{"experts_per_token": 8, "balance_loss": 0.000392, "parallel_block": false}
Below are experts of layer 11 (counted from 0) of a mixture-of-experts language model. Rows are named router (the router's row for the expert), up (a neuron's input weights, with its number) and show model dimensions 64-127. Each number is 128 + 24 x the weight over its row's rms, rounded and kept within 0 to 255.
After each expert's rows: a language model's description of what the expert responds to. This comes from a sample of Wikipedia text that the model never trained on.

# expert 27
router [101 146 138 151 126 117 124 111 136 116 168 141 119 125  85 154 165  86 125 108 140 146 119  90 142 141 103 121 160 120 115 163 133 117 136 145 123 132 150 140 164 124 118 176 159 118 145 100 145 134 107 141 116 105 109 106 140  83 161 120 145 117  82 133]
up0 [141 176 111 138 151 120 152 104 121 165  95 111 132 106 160 120 156  92 123 143 122  96 141 138  95  79 127 132 135  98 115 131 115 120 152 112  81 129 126 176 116  93 131 128 166 132 107  91 159 107 112 138 138 129 129 143 134 134 137  94 152 132  96 164]
It responds to: Day digits in dates. Day-of-month digits and month words in dates, mostly after on or a month name, such as August 3, 28 February.

# expert 34
router [ 85 178 113 136 123 115 158 117 175  90 149 132  93  89 140 130 142 107 101 109 144  67 114 131 108  60  95 130 108 122 141 174 133 147 108 125 113  91 107 118 117 103 123 153 122 143 148 104 123 146 135 151  57 135 165  72 141  91 115 125 105 127  98 133]
up0 [138 106 139 112 140 111 116 160 128 126 132 132  86 120 117  91 165 112 135 140  88 104 132 112 106 132 136 150 100 126 149 173 134 150 116 114 177  95 163 135 122  97 108 146 153 133 134 108 100 109 107  93 131 110  91  55 114 170 150 157 150 117 146 113]
It responds to: Digits in long numbers. Individual digits inside multi-digit numbers in tables and infobox data, such as facility IDs, populations, vote counts and percentages.

# expert 53
router [101 131 105 150 141 157 144 124 153 108 125 148 109 143 131 131 147 109  99 107 110 176 127 123 135  88 111 102 139 168 165 150 175 124 145 131 143  80  79 125 124 120 119 173 158 117 147 111 123 124 144 124 127 103 123 100 127  96 101 115  94 105  99 116]
up0 [113 126 102 104 115 102 128 106 144 140 168  82 114 164 131 169 131  97  95 107 128 114 141 159  96 160 100 144 135 121 166 118 133 117 126 157 119 123  91 159 100 145 107 113 122  82 106 128  45 145 159 150 125  88 124 146 109  66 102 101 129  91 139 102]
It responds to: Descriptive adjectives and suffixes. Adjectives and adjective suffixes in expository prose, such as various, social, these, -ical, -ous, -ing endings like ripening, arid.

# expert 12
router [116 193  88 125 117 130 138 119 146 119 117 120  74 162 109 139 139 130 105  78  91  81 116 142 123 122 113 101 155 174 137 177 122 144 119 164 120  98 144 130 139 111 118 136 151 137 149 121  68 143 113 119  89 110 128  82 124 129  88 129 106 117  97 131]
up0 [132 120 121 112 144 176 135 153 143 170 136 121 141 122 156 197 169 143 108 143 153 139 151 118 141 118 140  88 163 144 118  70 133  97 124 170 169 124 160 139 151 154  91 144  94 127 174 150 116 115 100 165 136 101 141 121 169  67 128 136 143 124 154 131]
It responds to: Single capital letters. Lone capital letters beginning names, initials or table codes, such as K, J, Y, X, often after a pipe or comma.

# expert 15
router [ 93 136 120 152  98 100 153 104 128 101 141 166  82 164 112 152 150 107 104  99 131 101  85 119 159  84 146 124 147 112 132 173 108 124 121 109 114 110 157 119 118  97  98 147 126 129 133  93 110 132 138 144  99 104 150  69 147 118 139 116  84 133  98 147]
up0 [134 111 129 159 102 106 124 155 124 148 130 148 101 124 130 117 142 135 117 131 118 139 101 130 134 159 141 122 113 148 141 123 134 122 135 157 133 108 146 152 103 141 127  77 122 113 106 110 115  99 142 129  78 156 152 127 165 123 135 154 130 115  94 109]
It responds to: Numbers after spaces. The space before a number and leading digits in dates, table cells and scores, such as April 22, | 23 October, 1886.

# expert 51
router [108 165 128 131 167 151 157  97 123 109 128 120 107 146 117 135 128 113 128 118 110  94 142 134 110 115  90 119 101 143 166 168 141 138 109 110  82 125 117  97 152 116 138 172 143 133 143 120 123 137 139 116 119  98 118  83 168 103 108 124 137 106 109 137]
up0 [111 142 121  93 149 117 146 138 155 101 136 123 119 158 129 151 148 163  90 157 124 111  82 161  83 116  93 168 134 167 154 154 121 123 140 150 174 136 109 113 107 101 155 168 101 103 122 178 108 147 130 158 117 153 116  89  83  98 123 148 146 101 128 135]
It responds to: Table number cells. Digits and labels inside sports and results tables and numbered lists, such as Sheet scores, Apps, MF, FW, year 2014.

# expert 20
router [101 150  96 171 128 117 152 134 157 115 125 161 111 111 136 142 146 110 111 120 116 151  90 121 118 119 114 164 142 155 144 108 166 148 122 122 133 105 120  98 124 115 112 194 140 112 131 128  97 104 140 138  81 114 137 112 125  90 133  98 110 137 127 122]
up0 [168 121 140 124 154 122 117 147 120 118 108 155 138 132 107 130 102 114  92 171 145 148 134 113  98 132 131 173 121 110 102 105 139 169 121 101 150 117 109 133 116  80 108 139 107 145 104 159 126 186  99 152 100 125 118 123 155 140 149 112 132 152 128 177]
It responds to: Past participles after be. Past participles and verbs after was/were/to/be, followed by by/to/in, such as made, used, released, caused, produced, injured.

# expert 13
router [ 98 132 104 118 129 112 148 115 114 139 141 134  77 108 103  98  96  91 132  92 132  96  97 133  85 101 109 147 123 151 155 135 138 155 130 155  78 131  98 106 104 141  94 181 134 129 143 114 121 141 159 105 119 130 107  95 144 126 125 115 110  94 135 168]
up0 [115 140 133 135 133 117 154 106 158 151 136  95 139 149 136 130 158  95 130 107 111 146  79 101 131 127  94  90 101 115 172  91 119 158 180 168 141 109 107  84 138 163 121  93 129 108 151 138 126 178  92 129 151 125 159 105 125 105 134 133 140 134 133  98]
It responds to: Table header and stat cells. Cells in sports and election tables: zeros, dashes, spaces, and headers like MF, FW, Votes, Apps, ±%, Player.

# expert 2
router [116 127 128 138 103 121 158 114 131 107 142 149  95 138 143 148 152 109  90 101  96  95 132  93 132 107 106 127 142 144 156 163 146 146 105 151  98 109  95 104 156  72 127 176 115 126 143 138 150 142 128 155  71  94 169  89 144  95 111 101 128  95 111 132]
up0 [115 148 125 128 103 111 134 135 128 151 146 106 137 106 137 163 166 143  88 101 138 149 118 105  91  69  70 134 119 133 127 127 136 143 171 142 130 118 134 122 164 112 103 134 127 126 170 107 128 175 128 180 152 169 132 139 181 105 111 143 121 144 136 138]
It responds to: Year and number digits. Individual digits inside years, dates, scores and statistics, especially the 9 or 0 after 1 or 2 in 1983, 2010; also On/In openers.

# expert 49
router [ 96 107 100 137 123 139 136 136 146  99 150 179 111 113 109 144 151 107 113 108 113 141 133 112 138  84 116 102 135 146 156 161 172 130 156 122 118  84 107  94 113 156  85 181 133 138 166 109 134  99 160 142 151 123 118 113 151 128 112 120  53  85 107 112]
up0 [106 130 126 135 105 147 116 165 116 110 107 132 110 128 112 118 127 105  90 113  82 138 143 136 118 147 125 113 127 168 125 132 144  79 150 128 132 136 101 110 161 121 148 171 131 108  89 117 139 152 158 120 144 139 132 197 175 123 125 172 141 106 118 139]
It responds to: Topic words and stems. Adjective or noun stems naming fields or roles before a suffix or noun, such as political, research, public, develop(er), found(ers).